{"n_layer": 13, "d_model": 384, "n_experts": 32, "d_expert": 160, "d_shared_expert": 0, "routed_scale": 1.0, "balance_loss": 0.00746, "norm_eps": 1e-05, "optimizer": "muon_variant", "steps": 5282}
Below are experts of layer 2 (counted from 0) of a mixture-of-experts language model. Rows are named router (the router's row for the expert), up (a neuron's input weights, with its number), down (a neuron's output weights, with its number) and show model dimensions 0-191. Each number is 200 + 30 x the weight over its row's rms, rounded and kept within 0 to 999.
After each expert's rows: a language model's description of what the expert responds to. This comes from a sample of Wikipedia text that the model never trained on.

# expert 27
router,199,191,227,186,261,196,210,203,193,120,168,195,217,260,177,185,182,223,238,185,197,151,212,235,217,179,227,228,221,189,172,225,208,167,197,257,220,206,163,268,214,226,225,199,227,216,185,181,246,230,185,230,244,171,159,192,206,181,223,216,197,201,189,172,168,187,240,179,179,218,210,226,196,216,222,239,168,143,176,159,187,210,137,242,136,172,192,229,197,171,216,183,181,210,149,187,205,227,190,212,227,236,231,123,165,166,241,181,200,232,196,224,218,154,233,247,168,213,228,213,166,252,237,190,174,170,221,165,208,183,214,233,272,167,259,220,167,204,180,162,153,151,217,193,195,216,191,230,202,200,173,201,171,163,188,191,213,232,177,174,209,199,154,173,220,156,207,221,194,177,232,179,177,134,225,216,179,186,150,226,235,171,224,136,245,187,228,234,186,144,151,200
up0,193,215,177,243,189,215,177,194,233,177,195,188,237,234,161,178,209,221,187,182,211,170,180,160,253,182,222,215,187,190,144,228,175,169,238,190,212,182,177,177,204,212,230,198,199,216,199,168,208,209,199,146,199,187,262,217,150,213,197,258,180,190,127,233,193,180,143,191,177,196,170,172,191,214,190,234,163,183,197,135,187,197,161,242,140,192,188,265,212,188,213,196,156,252,246,190,166,195,251,252,202,178,192,193,176,198,201,211,151,225,179,216,126,215,212,196,198,194,195,221,179,181,210,252,216,229,202,198,165,141,229,284,229,198,170,166,181,152,216,185,187,191,206,231,206,206,181,176,137,173,236,254,180,208,212,235,220,131,183,178,187,156,115,242,188,199,220,150,232,200,196,261,204,198,174,225,179,214,211,225,175,211,175,220,194,219,219,247,194,212,189,211
down0,163,237,139,235,197,230,190,203,197,189,242,198,159,240,177,248,181,207,197,228,240,205,179,195,211,215,187,186,270,177,196,197,256,200,216,177,235,235,239,174,238,195,178,230,157,191,202,231,200,227,177,228,183,181,185,229,186,219,214,233,105,175,156,179,214,171,183,218,159,168,204,176,219,200,197,199,178,198,240,188,176,254,231,223,215,211,211,176,205,170,170,195,223,187,151,173,150,219,209,185,218,169,190,205,218,214,189,203,169,196,199,188,220,170,191,171,220,215,248,212,150,141,190,185,260,186,245,116,207,212,160,206,219,155,191,194,166,214,183,217,183,191,236,178,147,198,232,206,215,181,185,248,133,176,169,160,194,228,226,225,189,210,208,248,211,217,217,181,203,193,215,216,208,203,169,236,215,174,176,180,184,137,146,174,171,147,133,145,196,265,181,175
What it handles: Temporal words after, later, prior in biographies and wrestling recaps, middle pieces of foreign names like Ludmila, and pipes between table cells.

# expert 7
router,195,162,230,173,213,219,163,196,245,134,183,223,225,272,165,201,163,246,220,215,193,210,177,220,222,204,235,218,209,203,219,221,177,176,215,215,227,214,222,252,172,230,236,183,179,161,199,176,255,196,176,202,293,182,180,191,193,195,200,208,187,233,167,184,187,189,197,173,210,222,221,210,214,220,233,257,182,141,158,162,217,181,208,245,170,189,172,243,184,191,220,147,161,237,150,180,168,218,166,192,191,233,244,159,185,171,228,159,209,229,180,235,246,211,245,215,148,225,241,195,175,257,261,199,178,173,221,159,221,192,230,219,287,172,226,237,191,195,170,202,177,173,234,171,207,202,211,246,230,168,167,180,180,165,184,149,176,205,189,180,228,241,165,167,236,160,228,211,163,191,229,172,184,140,248,204,164,222,159,223,240,187,226,168,227,181,250,227,164,177,167,199
up0,232,235,179,184,207,236,186,283,225,237,153,224,169,202,157,157,227,169,230,169,200,135,227,221,203,160,195,208,187,183,237,204,193,187,225,198,166,208,180,172,166,203,151,218,176,189,207,212,182,179,155,196,176,133,170,208,219,153,160,159,208,195,216,162,194,192,200,225,146,167,228,251,188,208,170,202,227,224,170,227,221,158,219,215,202,175,221,169,199,243,180,157,238,196,205,252,222,185,203,175,179,181,254,237,198,164,170,181,237,200,209,141,216,191,235,191,228,218,244,213,166,199,215,162,184,140,252,232,216,202,191,244,208,228,246,186,193,269,174,125,211,209,215,177,157,248,175,202,171,171,210,227,184,211,191,157,217,245,189,170,201,189,182,169,187,197,212,159,188,218,181,215,207,164,219,149,231,223,227,195,268,212,197,201,189,197,155,194,193,178,210,265
down0,198,195,242,211,210,205,221,200,200,207,196,241,165,157,188,164,156,190,197,220,227,182,209,215,190,210,161,227,183,212,199,234,216,163,203,222,172,158,220,181,163,189,224,267,226,271,186,187,185,146,201,188,273,155,180,148,123,196,167,195,148,187,251,134,189,245,192,228,157,250,166,207,198,170,174,229,252,214,187,191,188,195,200,243,224,192,258,201,217,184,202,245,223,214,193,200,213,198,166,166,156,192,127,143,167,206,194,232,228,181,183,177,206,183,236,190,220,149,233,193,162,231,182,208,188,199,244,217,217,245,179,192,215,231,248,198,187,196,153,190,187,201,253,193,221,202,173,198,165,172,237,199,203,179,187,189,210,236,235,173,204,195,200,209,118,132,229,159,195,189,218,208,181,250,237,197,209,189,195,204,166,203,187,189,197,197,188,250,206,213,187,245
What it handles: Quantity and comparison words before than or as, such as much, less, large, strong, and modals like must before be.

# expert 15
router,186,169,231,170,230,173,199,208,223,154,133,187,204,262,189,209,176,234,227,195,194,129,175,198,206,193,248,210,221,200,185,244,188,145,206,219,203,232,184,205,188,201,250,195,176,213,181,218,250,207,149,230,251,164,192,175,196,149,210,222,250,229,224,168,217,184,211,136,188,230,221,230,191,250,199,213,147,158,177,167,201,233,226,241,194,206,165,218,179,174,188,186,158,248,153,204,196,233,180,195,224,251,265,182,191,161,210,191,201,247,185,212,215,183,286,242,152,218,216,214,184,235,224,228,172,180,241,204,231,210,236,229,273,179,226,221,174,189,162,157,172,204,234,179,222,242,176,238,233,169,192,228,150,202,170,159,165,216,177,182,178,198,197,137,231,188,246,168,127,197,210,196,177,140,204,214,191,149,161,225,239,190,242,177,233,160,225,245,139,209,164,160
up0,198,214,182,211,259,234,231,197,191,229,218,222,197,229,212,236,209,227,176,220,193,173,169,169,197,214,172,192,274,207,185,244,222,217,185,239,168,163,194,224,223,239,172,184,182,198,211,138,214,177,205,121,224,226,201,214,206,187,230,203,217,208,231,195,189,218,185,154,233,221,202,148,268,176,188,250,175,214,159,130,206,170,190,190,198,184,217,213,223,248,197,238,211,250,212,209,205,212,159,167,200,234,208,115,195,191,207,197,255,218,236,182,171,200,221,220,168,189,191,191,218,239,219,257,181,204,216,160,236,194,235,224,247,224,255,255,195,277,220,253,187,186,202,184,193,205,191,207,216,204,178,204,171,228,199,191,200,146,191,209,170,184,207,221,239,225,189,212,203,218,251,258,172,188,225,180,180,148,201,194,220,202,250,242,236,219,200,160,222,183,199,180
down0,264,266,163,192,181,210,177,231,241,155,171,233,187,149,203,190,215,263,176,206,206,189,238,171,233,188,159,210,168,235,220,194,163,225,238,151,196,188,180,246,190,221,185,209,143,206,219,174,231,202,185,172,148,170,168,208,171,213,158,178,261,227,216,165,187,180,217,173,191,186,208,198,183,216,192,186,216,214,219,226,178,220,166,292,187,223,148,190,187,240,268,143,203,180,261,228,145,143,229,242,155,206,173,171,240,184,216,166,182,124,215,229,230,189,221,245,201,211,204,179,212,165,197,166,203,195,149,244,190,210,239,213,215,207,186,194,218,206,206,221,238,209,189,212,230,163,235,184,232,238,197,164,185,208,188,198,222,251,213,192,170,182,187,181,216,255,222,212,162,220,233,208,219,180,159,237,195,217,172,196,179,205,206,189,192,213,188,176,191,180,126,246
What it handles: Pipes and cell-starting words in data tables like Kitt Peak in asteroid lists, plus name fragments and the, than in football text.

# expert 1
router,196,187,245,187,218,123,173,185,210,150,153,198,219,256,173,147,164,215,235,202,249,160,230,222,232,186,194,217,207,192,218,217,179,176,253,224,214,220,264,268,181,234,231,200,151,188,195,184,208,227,167,227,275,178,179,188,190,185,228,230,270,205,199,167,197,180,209,162,180,208,172,215,188,217,217,236,172,167,162,185,204,213,176,226,157,201,170,239,223,193,172,184,186,195,161,208,198,221,182,204,217,240,244,159,155,180,226,161,231,198,204,225,222,183,216,181,158,230,213,175,188,217,238,188,186,162,242,188,239,211,261,217,266,174,226,201,169,215,208,211,171,214,232,190,236,208,200,201,222,172,177,176,158,199,165,162,181,235,168,193,212,223,170,153,196,169,230,209,184,192,246,153,156,183,228,199,190,147,185,217,257,203,229,164,226,177,225,222,192,205,169,214
up0,229,152,195,190,215,182,172,190,201,200,192,193,229,214,190,180,217,168,228,263,262,211,201,223,139,163,289,156,176,199,144,198,205,148,211,233,212,159,178,194,185,173,270,192,216,187,155,156,206,224,190,200,228,223,184,148,223,200,213,201,204,201,192,313,246,152,179,229,170,164,242,182,148,246,178,226,192,183,183,160,200,188,203,244,214,225,218,221,146,275,219,200,252,222,161,218,193,177,208,224,141,247,175,233,198,215,203,231,213,224,210,164,181,198,200,146,183,243,251,215,197,205,232,227,184,201,176,187,165,178,191,202,163,193,227,244,170,246,190,136,225,214,161,239,171,176,210,167,166,146,189,197,201,201,208,191,173,200,210,160,224,214,167,262,190,175,213,184,223,176,189,230,175,206,196,254,208,156,216,169,204,266,226,179,202,176,158,184,234,220,188,239
down0,218,190,254,209,189,241,230,204,168,190,217,217,239,173,190,229,163,155,244,201,147,176,171,179,195,174,206,230,248,152,200,166,193,253,176,215,173,177,182,197,190,223,175,184,191,247,204,180,203,232,222,198,208,154,165,179,141,244,244,152,195,179,209,189,220,213,171,197,185,170,173,263,247,177,174,198,183,175,291,228,234,211,198,215,215,203,181,147,200,248,197,167,206,214,158,176,178,195,224,168,182,164,223,168,192,202,178,166,174,170,153,208,209,248,150,262,178,189,205,194,187,214,176,223,260,248,227,214,221,158,167,171,152,162,194,143,189,162,250,190,178,232,202,223,268,209,246,296,162,185,208,247,235,176,192,262,180,188,193,204,249,181,167,194,217,191,128,176,137,191,145,238,223,203,158,266,210,201,159,209,172,191,203,208,164,180,207,248,220,168,179,202
What it handles: Verbs of moving or starting after a subject pronoun, such as moved, joined, returned, went, began, plus mid-word pieces of foreign names.

# expert 10
router,199,142,232,166,209,207,197,198,239,102,162,195,229,246,166,179,189,249,228,177,225,164,213,186,247,181,237,195,243,196,188,229,190,182,200,163,195,209,191,277,174,194,204,219,216,184,216,196,251,202,193,219,225,166,192,181,196,175,229,235,196,210,238,153,226,178,230,149,178,236,203,224,176,196,206,202,140,169,200,155,207,186,190,219,200,172,196,222,182,200,206,178,188,205,173,139,209,190,192,204,215,214,242,114,174,179,238,194,228,192,179,248,219,171,269,202,145,230,242,184,173,249,232,195,174,169,238,180,220,203,238,233,245,172,218,256,187,183,180,182,154,189,220,178,172,228,198,217,223,153,182,186,166,196,179,162,165,217,201,195,152,203,167,196,199,163,215,180,182,172,221,185,167,162,232,193,180,183,177,233,230,133,228,147,218,197,191,228,206,193,162,205
up0,169,170,222,194,197,192,186,179,204,225,205,158,230,239,159,218,179,200,245,192,191,162,194,180,244,263,180,142,197,129,179,204,250,204,164,221,237,241,114,169,159,174,206,209,237,203,256,186,193,195,166,161,234,214,162,173,182,223,200,173,214,227,230,219,197,179,245,226,183,165,190,187,209,179,234,208,168,197,192,190,168,234,182,198,286,181,222,172,182,230,195,170,223,236,192,193,196,247,224,184,220,189,257,200,193,194,207,228,167,192,201,180,161,178,220,187,192,194,191,168,228,183,234,182,208,219,221,231,217,255,162,217,208,173,278,187,181,262,183,206,215,227,224,216,194,205,198,245,194,202,179,198,200,236,201,169,207,198,191,189,152,167,184,206,199,247,231,182,234,222,247,205,217,199,173,229,248,167,208,211,217,235,219,219,181,142,202,264,170,191,179,132
down0,269,216,221,163,197,209,169,142,206,169,195,156,172,233,164,254,195,168,184,175,196,157,193,237,189,260,194,223,198,157,210,176,244,207,126,207,198,195,172,174,227,199,154,265,233,191,206,197,210,218,151,189,203,200,183,192,213,240,254,187,195,205,203,178,171,197,180,244,196,200,245,215,249,208,229,231,200,221,191,214,181,242,203,247,167,159,152,169,213,214,177,215,193,178,195,187,194,162,202,212,166,203,213,231,218,181,165,242,213,187,198,204,164,210,225,252,211,182,245,210,239,225,202,220,204,246,185,219,174,247,196,219,228,181,228,195,209,217,193,231,159,186,199,154,212,211,163,158,193,151,172,174,220,234,177,218,233,144,216,224,181,168,191,225,267,248,147,241,254,248,169,205,148,203,184,120,192,220,172,248,231,214,183,179,213,145,237,152,188,150,213,186
What it handles: Word-internal pieces of names and rare words such as Raj-in-ikanth and Van-z-etti, plus modals like would and will.

# expert 3
router,190,194,241,179,242,156,189,200,237,157,158,225,223,279,172,202,183,236,231,183,196,183,181,185,194,208,221,218,218,205,216,219,178,179,220,209,242,212,178,232,182,236,236,162,193,181,184,201,207,221,190,229,237,192,192,175,171,222,225,212,268,229,187,146,181,162,212,190,167,215,175,199,174,200,244,200,178,182,212,162,191,220,124,239,153,191,168,220,200,155,208,169,193,230,161,166,187,208,169,197,196,229,232,147,181,151,225,173,191,230,151,235,228,182,280,218,169,229,226,198,197,222,221,243,166,181,227,176,238,177,247,237,294,170,233,232,154,171,170,219,153,184,202,160,200,244,174,245,229,175,201,184,187,201,174,181,182,224,149,151,209,198,166,172,223,145,200,192,157,190,250,148,196,184,225,263,195,172,163,242,219,175,224,161,229,187,256,227,166,168,165,169
up0,161,195,231,214,190,186,221,203,207,209,187,270,189,255,128,243,232,150,218,221,217,232,212,173,242,211,234,205,157,218,193,274,147,178,170,184,243,120,211,192,202,200,170,227,262,241,180,264,204,206,205,219,202,197,210,175,146,177,215,196,202,189,219,198,199,254,202,246,179,179,222,165,199,255,224,164,158,223,180,208,228,178,156,164,136,190,211,252,165,193,222,184,212,183,160,198,254,202,173,210,195,193,238,160,136,172,180,188,139,165,206,177,211,148,205,214,159,201,204,219,220,206,255,194,159,235,216,229,223,170,181,213,154,186,190,182,223,219,211,126,172,191,176,203,229,201,198,271,197,185,200,209,206,198,171,183,131,207,251,196,258,211,186,216,208,178,182,191,253,176,210,188,200,171,208,196,187,238,201,174,202,187,209,162,208,151,219,203,234,199,179,172
down0,179,164,213,151,210,211,152,206,198,220,205,235,151,182,225,215,165,176,238,237,171,207,255,218,192,193,198,186,206,192,194,192,183,265,178,192,215,228,171,216,212,209,160,223,204,188,171,189,193,159,156,173,199,277,220,225,211,237,197,211,200,202,214,265,201,237,221,188,273,195,121,166,222,143,212,195,203,224,207,301,208,219,190,203,216,191,260,167,142,229,219,210,202,240,190,159,210,233,201,199,214,118,198,199,231,255,198,208,139,199,241,238,250,235,212,213,181,179,181,181,179,203,218,216,190,244,243,188,181,226,257,159,220,229,233,188,232,195,228,191,260,180,194,202,220,213,226,162,183,164,244,214,164,240,181,251,176,221,194,187,196,195,210,216,151,178,229,201,171,205,199,170,236,186,212,146,215,185,216,231,191,218,211,228,191,196,226,220,204,275,216,212
What it handles: Line breaks after section headings, word pieces inside foreign player names, and nouns like career, history, life in sport and election text.

# expert 8
router,159,181,260,185,238,142,165,202,220,130,179,185,237,279,191,149,188,238,248,214,203,148,221,229,200,170,249,223,225,212,177,235,192,180,228,211,244,241,210,236,201,198,228,173,186,225,178,191,199,234,142,218,262,204,188,162,171,174,207,244,254,227,212,148,206,166,208,161,176,214,217,228,227,225,262,236,179,171,194,182,228,207,146,225,234,166,168,245,189,190,205,165,180,194,143,181,245,207,175,220,242,238,252,164,170,176,211,204,206,215,190,214,229,177,267,213,154,234,219,187,186,241,234,212,175,155,223,175,216,224,219,225,262,170,243,221,193,189,149,180,165,176,216,164,196,232,215,234,253,184,163,188,186,200,173,150,164,242,168,192,198,186,146,189,202,153,242,211,174,181,207,174,171,158,216,205,192,187,178,223,219,177,245,160,249,181,225,226,146,178,158,192
up0,211,165,219,217,224,226,176,216,232,188,175,194,206,197,193,189,136,178,209,190,226,217,138,218,221,185,204,191,237,205,198,183,207,226,215,178,196,189,214,191,229,168,160,219,160,212,200,258,250,224,172,230,173,139,247,182,229,172,222,174,241,162,160,216,233,204,255,177,206,178,231,225,197,157,233,186,188,249,231,169,164,154,179,198,179,229,191,181,191,214,208,192,232,213,186,175,204,223,188,206,229,172,182,160,208,197,210,249,190,234,223,201,231,231,208,190,182,200,214,242,205,189,212,238,183,194,165,202,227,104,228,219,198,224,276,193,176,241,241,220,234,202,180,195,199,192,167,203,181,146,197,177,210,133,186,208,182,192,212,221,244,161,191,267,205,164,160,195,161,167,249,169,161,186,288,177,156,245,191,138,225,223,208,194,228,194,154,168,224,156,214,197
down0,184,192,241,184,163,260,206,205,234,163,169,274,194,229,201,161,185,152,235,224,196,202,171,199,225,197,150,214,216,162,213,241,179,193,190,170,241,230,204,147,201,174,204,168,170,188,213,249,198,242,246,197,216,196,172,160,233,211,162,209,195,210,239,209,207,244,190,241,207,231,201,191,209,161,173,195,175,209,192,166,208,164,203,200,174,188,184,235,222,228,160,159,136,217,190,210,188,240,146,176,266,174,147,251,215,192,173,176,189,215,147,194,187,184,208,158,230,247,227,202,206,241,177,231,208,172,231,199,179,226,248,236,152,242,156,164,245,127,159,254,217,143,241,219,171,157,255,214,219,194,198,180,252,181,166,190,241,183,189,168,139,170,285,226,169,193,208,185,221,232,187,234,182,176,274,164,184,202,177,196,168,203,192,224,171,221,227,216,244,199,193,191
What it handles: Line breaks, and pieces inside or ending foreign names and rare words in lists, e.g. Jó-z-sef, Diatyl-us., Ass-ets.

# expert 6
router,190,205,256,158,221,189,211,212,233,166,154,186,219,272,152,189,188,223,231,162,207,144,212,198,219,248,216,231,258,209,121,228,180,176,219,214,233,226,151,273,224,216,248,212,177,205,137,167,221,252,157,244,242,161,182,181,231,192,223,227,187,235,228,162,207,173,211,175,169,243,164,228,191,249,243,240,177,158,175,171,236,251,162,241,198,176,188,213,208,157,203,174,175,217,173,177,203,212,177,196,208,228,225,184,183,159,227,179,166,235,181,248,228,179,225,229,139,239,198,203,182,201,215,228,194,186,220,171,224,209,219,241,262,154,202,224,171,186,145,204,168,177,231,161,217,237,198,236,246,191,158,207,200,187,176,162,192,203,167,177,190,219,169,168,225,143,215,183,161,145,230,169,166,192,191,226,183,173,168,215,232,187,209,150,221,186,220,222,192,185,181,169
up0,201,229,210,210,233,192,224,171,221,212,234,217,187,193,170,160,143,154,201,154,229,221,228,259,176,252,201,207,158,208,195,179,215,219,215,124,188,201,173,245,196,206,219,160,224,233,226,230,206,214,174,222,162,204,213,214,184,190,220,194,189,154,202,152,266,207,185,202,211,239,206,179,223,179,235,181,157,230,226,236,189,154,168,229,169,229,181,150,205,192,218,245,216,258,218,196,176,200,220,210,211,195,224,150,159,158,212,194,197,176,222,279,213,233,192,211,169,183,162,195,143,211,234,172,229,203,208,277,273,204,241,164,196,148,213,218,152,172,173,230,215,157,176,216,183,235,202,235,213,200,167,201,179,218,192,175,200,166,261,236,179,194,248,195,202,225,162,189,262,130,278,186,211,171,267,190,176,141,225,185,187,209,164,257,259,198,182,183,180,242,253,202
down0,212,192,189,166,209,205,199,210,230,206,242,145,146,237,206,199,219,167,192,189,164,186,188,214,216,258,244,179,260,215,204,199,228,169,169,145,243,179,180,212,244,185,191,198,166,184,170,220,169,184,179,160,160,216,218,253,183,229,178,223,242,153,198,176,224,162,219,166,210,211,234,162,165,170,155,215,190,172,235,207,213,148,136,220,210,220,227,176,233,201,241,218,180,157,239,204,198,171,201,213,145,182,164,205,205,230,191,184,218,205,197,248,280,153,230,195,197,205,178,203,203,204,207,226,156,180,228,200,209,140,203,215,266,221,225,189,150,215,161,177,197,188,294,175,212,205,216,228,196,189,212,259,220,197,230,188,203,217,223,257,107,176,204,205,138,178,220,220,179,236,219,220,199,229,221,265,248,197,256,195,160,178,234,133,218,226,221,159,220,184,179,201
What it handles: Line breaks and pipes in tables and chronologies, years in parentheses after album titles, and words after modals like would, could, will.

# expert 30
router,169,198,209,176,239,175,188,203,213,185,174,172,218,256,175,201,186,235,220,178,176,143,173,215,193,233,245,223,228,238,166,225,161,163,232,198,218,211,163,251,213,252,256,207,180,214,188,158,218,169,177,238,253,183,150,155,238,211,216,211,221,218,216,168,191,151,208,194,189,209,201,220,201,229,228,223,169,163,187,171,229,170,208,234,198,175,187,195,188,140,227,168,169,241,169,171,206,223,198,215,209,222,215,170,167,147,220,192,164,199,160,233,209,156,261,245,163,226,194,174,186,238,244,235,165,165,220,137,190,232,219,237,195,167,222,250,185,211,173,186,157,174,259,147,210,240,212,241,221,175,181,203,163,182,179,160,192,227,190,179,174,211,174,178,206,160,232,179,218,187,238,188,175,199,206,242,175,190,178,213,224,182,223,167,233,182,258,226,185,191,148,181
up0,149,154,198,185,238,170,176,222,156,181,213,173,177,197,196,205,202,228,262,173,160,169,190,228,223,197,256,218,275,215,158,156,236,190,260,237,168,158,199,185,193,215,233,180,238,183,236,202,162,218,247,215,192,137,193,178,215,254,212,225,207,180,207,213,245,190,205,197,169,211,210,213,213,185,162,200,207,232,183,174,260,193,163,201,185,172,175,174,194,213,154,214,202,222,239,186,172,135,221,179,174,222,210,214,218,186,210,218,161,232,174,197,212,171,218,235,153,202,206,257,208,166,196,195,260,175,165,182,230,207,197,213,223,201,192,181,216,168,217,192,197,157,229,145,210,213,202,286,208,166,185,239,165,164,166,155,185,237,166,171,215,189,213,178,184,294,185,210,126,132,260,185,155,233,224,229,182,207,181,223,196,218,168,232,252,192,200,213,190,168,233,166
down0,176,208,190,196,158,183,245,191,222,219,207,210,196,214,199,168,175,187,171,193,189,169,191,180,195,242,187,192,174,237,224,234,187,234,155,160,211,121,241,224,220,210,178,254,203,170,183,221,145,268,234,184,194,210,209,248,166,205,199,161,180,202,223,202,194,184,212,199,137,224,170,201,237,236,202,182,202,165,180,214,232,179,173,204,184,191,219,133,165,228,214,179,230,195,182,178,204,225,192,177,150,176,211,192,219,289,196,171,215,192,199,226,175,204,216,178,194,209,207,206,200,158,233,213,189,185,195,247,199,235,200,158,209,225,203,211,214,192,234,255,226,178,214,265,215,234,266,253,187,231,249,252,184,141,153,151,281,186,226,194,161,205,202,200,201,200,167,124,232,173,186,165,235,174,238,256,155,181,233,169,168,249,170,159,203,208,247,202,176,203,201,138
What it handles: Pipes right after Preceded by names in succession boxes, then track-list and discography pipes, plus sentence-initial In and prefixes al, ul.

# expert 24
router,195,172,260,186,225,149,178,181,211,144,172,211,196,279,161,192,197,214,247,204,202,191,207,210,207,184,252,218,211,218,201,254,205,169,230,228,239,219,222,246,203,200,224,203,200,208,183,189,221,196,155,208,243,178,167,154,185,183,200,207,222,223,211,152,196,180,223,194,200,222,218,198,173,236,218,245,151,160,179,168,203,200,135,244,161,198,175,208,187,195,214,177,172,234,154,170,163,183,152,199,232,246,245,152,162,162,234,177,218,213,170,219,218,197,251,197,169,242,218,215,164,236,218,217,156,158,231,193,201,187,193,245,315,190,225,225,189,188,203,177,140,187,219,187,201,254,190,249,226,182,167,197,166,214,172,162,145,236,179,160,209,236,155,166,216,135,247,172,158,143,230,170,168,171,214,201,195,184,161,201,227,172,224,161,228,182,197,221,174,173,163,166
up0,202,219,195,174,219,215,192,196,181,238,184,163,212,238,266,160,201,246,222,174,213,163,227,209,222,166,209,209,189,183,206,257,185,161,162,135,168,241,233,163,212,142,211,177,206,168,195,187,198,247,179,205,181,184,197,276,173,151,153,245,265,205,189,198,211,167,215,194,195,115,223,213,209,162,187,254,193,201,194,199,206,164,184,227,197,217,187,189,255,209,209,225,194,200,229,240,197,198,229,215,182,235,213,212,204,215,238,222,207,267,240,192,161,157,171,202,161,183,239,193,228,157,199,225,202,225,224,152,198,219,248,197,217,152,221,206,226,231,182,202,236,176,147,134,239,234,232,202,182,237,164,199,224,255,259,161,165,147,197,205,175,157,187,245,238,183,211,223,126,195,180,204,204,261,174,196,193,217,211,244,237,180,250,259,204,191,196,201,229,210,266,220
down0,181,214,222,204,206,206,267,248,269,177,197,199,203,217,160,206,195,147,202,164,141,202,180,189,179,180,246,210,160,143,186,243,207,173,232,170,155,223,177,178,177,247,164,189,183,229,189,177,148,204,187,160,218,191,187,233,159,189,257,202,208,202,236,210,215,254,170,159,189,192,228,177,255,217,246,268,201,188,205,191,240,193,213,220,156,170,230,175,186,211,174,163,173,225,212,182,195,243,228,190,216,174,147,168,171,194,160,161,158,229,191,191,190,183,257,162,241,201,158,250,201,168,232,268,205,190,203,153,195,237,272,220,209,209,234,268,220,181,233,150,219,170,190,189,216,150,186,198,193,153,211,143,198,214,182,220,178,176,197,204,169,184,197,192,235,154,199,227,197,205,194,226,153,177,179,186,212,173,165,267,178,194,193,218,223,210,209,206,213,175,163,217
What it handles: Final pieces of Indian and Slavic names like ara, ra, plus City, New, month names and closing parentheses or line breaks in match reports.

# expert 14
router,158,183,252,175,212,200,173,209,237,249,142,182,255,239,147,180,190,213,218,202,188,144,182,227,206,189,226,211,223,203,212,233,196,159,201,209,237,226,177,275,204,203,239,203,183,174,161,194,193,216,159,225,273,183,162,179,206,156,230,198,220,223,184,162,204,165,223,170,164,239,210,217,206,216,275,213,154,182,151,165,225,212,216,227,161,189,173,204,174,188,199,165,161,224,181,177,201,231,162,201,211,225,244,167,170,149,220,206,178,222,214,236,233,158,283,209,145,216,204,172,161,247,232,229,174,166,239,175,217,162,180,226,244,168,200,229,182,214,166,163,187,160,218,191,247,248,177,258,261,169,156,226,171,203,162,172,208,229,157,174,182,158,141,156,225,177,193,176,181,202,227,196,161,144,193,185,184,158,162,229,222,197,225,184,251,192,209,235,207,181,172,169
up0,194,189,196,178,177,271,208,188,207,176,201,195,173,228,202,186,260,243,161,201,219,209,156,210,150,160,225,155,218,264,209,193,162,206,176,245,172,202,192,189,205,166,210,252,183,213,201,155,246,185,120,209,153,166,183,151,218,212,202,225,211,240,210,212,201,152,199,166,215,240,214,197,223,215,234,245,145,183,209,197,198,219,189,163,199,217,220,155,170,249,210,181,187,171,239,142,199,224,181,209,161,187,191,181,217,190,198,245,203,221,192,228,201,185,200,219,137,222,245,198,253,123,211,172,165,233,229,192,212,134,245,238,152,221,175,229,224,127,222,214,210,214,161,152,174,219,218,214,175,158,179,178,234,225,177,229,220,230,188,202,237,229,220,266,193,181,222,221,204,199,204,130,181,220,196,250,207,212,208,242,222,206,218,230,203,252,212,191,170,206,203,182
down0,220,228,206,248,168,239,206,168,258,171,217,180,178,238,190,202,223,256,179,193,210,236,187,204,205,247,193,220,216,182,171,238,207,183,222,226,150,175,204,227,194,206,204,225,175,210,204,180,218,210,210,131,245,234,208,246,213,161,191,180,239,206,209,204,138,239,186,182,229,154,251,231,207,181,204,182,141,234,254,202,220,273,189,193,210,228,182,182,228,158,179,185,196,198,188,280,157,194,248,197,189,201,208,258,198,241,218,235,150,171,192,206,246,217,177,213,227,217,145,238,250,187,168,169,187,238,191,172,195,181,228,200,233,159,166,177,228,180,178,173,179,194,181,233,211,216,120,206,189,158,206,151,217,241,174,249,224,172,200,167,180,236,176,146,285,236,137,170,228,161,171,211,165,184,198,225,209,211,223,236,198,229,278,173,206,213,224,153,203,208,218,192
What it handles: Pipes and line breaks in tables and lists, and disambiguation-page wording such as may refer to: and (disambiguation).

# expert 17
router,182,175,233,176,234,172,172,192,244,158,158,184,236,226,144,199,206,196,211,155,207,178,208,206,222,181,221,220,218,190,174,244,183,180,224,207,208,221,199,222,236,221,241,218,188,197,192,174,240,220,173,208,249,166,199,159,182,180,264,231,209,233,194,190,202,172,194,191,163,252,201,237,204,211,254,220,171,187,173,147,212,238,128,220,148,153,185,195,182,197,220,173,192,263,162,176,199,246,185,219,227,235,234,134,167,187,210,174,217,229,198,248,255,205,282,214,156,236,208,131,161,239,242,210,185,180,216,191,195,155,204,221,277,143,196,215,178,184,165,158,187,175,246,180,222,219,201,263,229,186,164,190,192,207,184,180,173,234,139,181,177,199,174,174,208,161,229,194,204,219,233,135,182,157,192,214,180,187,162,222,230,154,238,170,232,184,219,227,174,191,200,174
up0,211,208,175,146,231,164,209,183,208,136,166,188,215,187,235,161,216,216,245,196,224,187,206,160,189,198,245,172,247,239,215,249,167,199,211,254,231,213,262,196,172,198,219,209,187,255,201,161,192,206,194,178,197,233,140,197,193,220,189,282,196,149,191,234,188,170,173,197,144,145,207,197,184,177,191,196,189,199,224,218,219,177,241,207,202,219,152,203,227,208,213,180,210,199,191,203,121,243,188,176,177,147,223,217,231,148,195,161,176,207,242,219,192,240,147,234,267,189,184,190,203,187,162,137,200,180,236,226,254,184,218,192,201,193,209,180,267,221,200,232,178,173,214,238,193,211,190,209,186,211,183,205,224,188,217,236,204,189,146,212,233,187,213,106,174,232,238,217,250,191,207,213,181,208,209,180,186,170,130,220,167,187,217,149,258,220,223,212,222,242,166,181
down0,221,221,193,173,210,176,200,219,184,228,196,222,220,197,236,176,204,138,150,187,197,195,204,231,180,215,169,192,208,169,194,221,187,200,180,176,169,217,189,165,173,230,241,213,191,204,146,205,201,252,212,172,232,220,212,205,172,227,185,229,200,189,144,231,217,243,224,180,171,192,188,245,264,200,180,205,205,211,271,163,202,183,169,177,229,160,197,181,202,130,235,209,139,185,252,220,154,243,229,162,156,213,215,171,256,193,158,196,232,229,199,208,180,235,221,197,183,192,207,174,200,181,209,162,133,182,240,204,216,207,191,235,226,251,198,250,207,214,221,209,174,236,201,194,140,196,214,144,264,207,117,209,191,254,220,183,206,197,216,214,164,198,217,188,174,253,206,247,233,135,203,250,165,204,175,220,207,129,200,216,193,168,236,237,211,282,192,136,184,180,256,217
What it handles: Bare spaces, pipes and line breaks in tables, plus infobox labels like Coordinates: and adjectives in names like High, Old.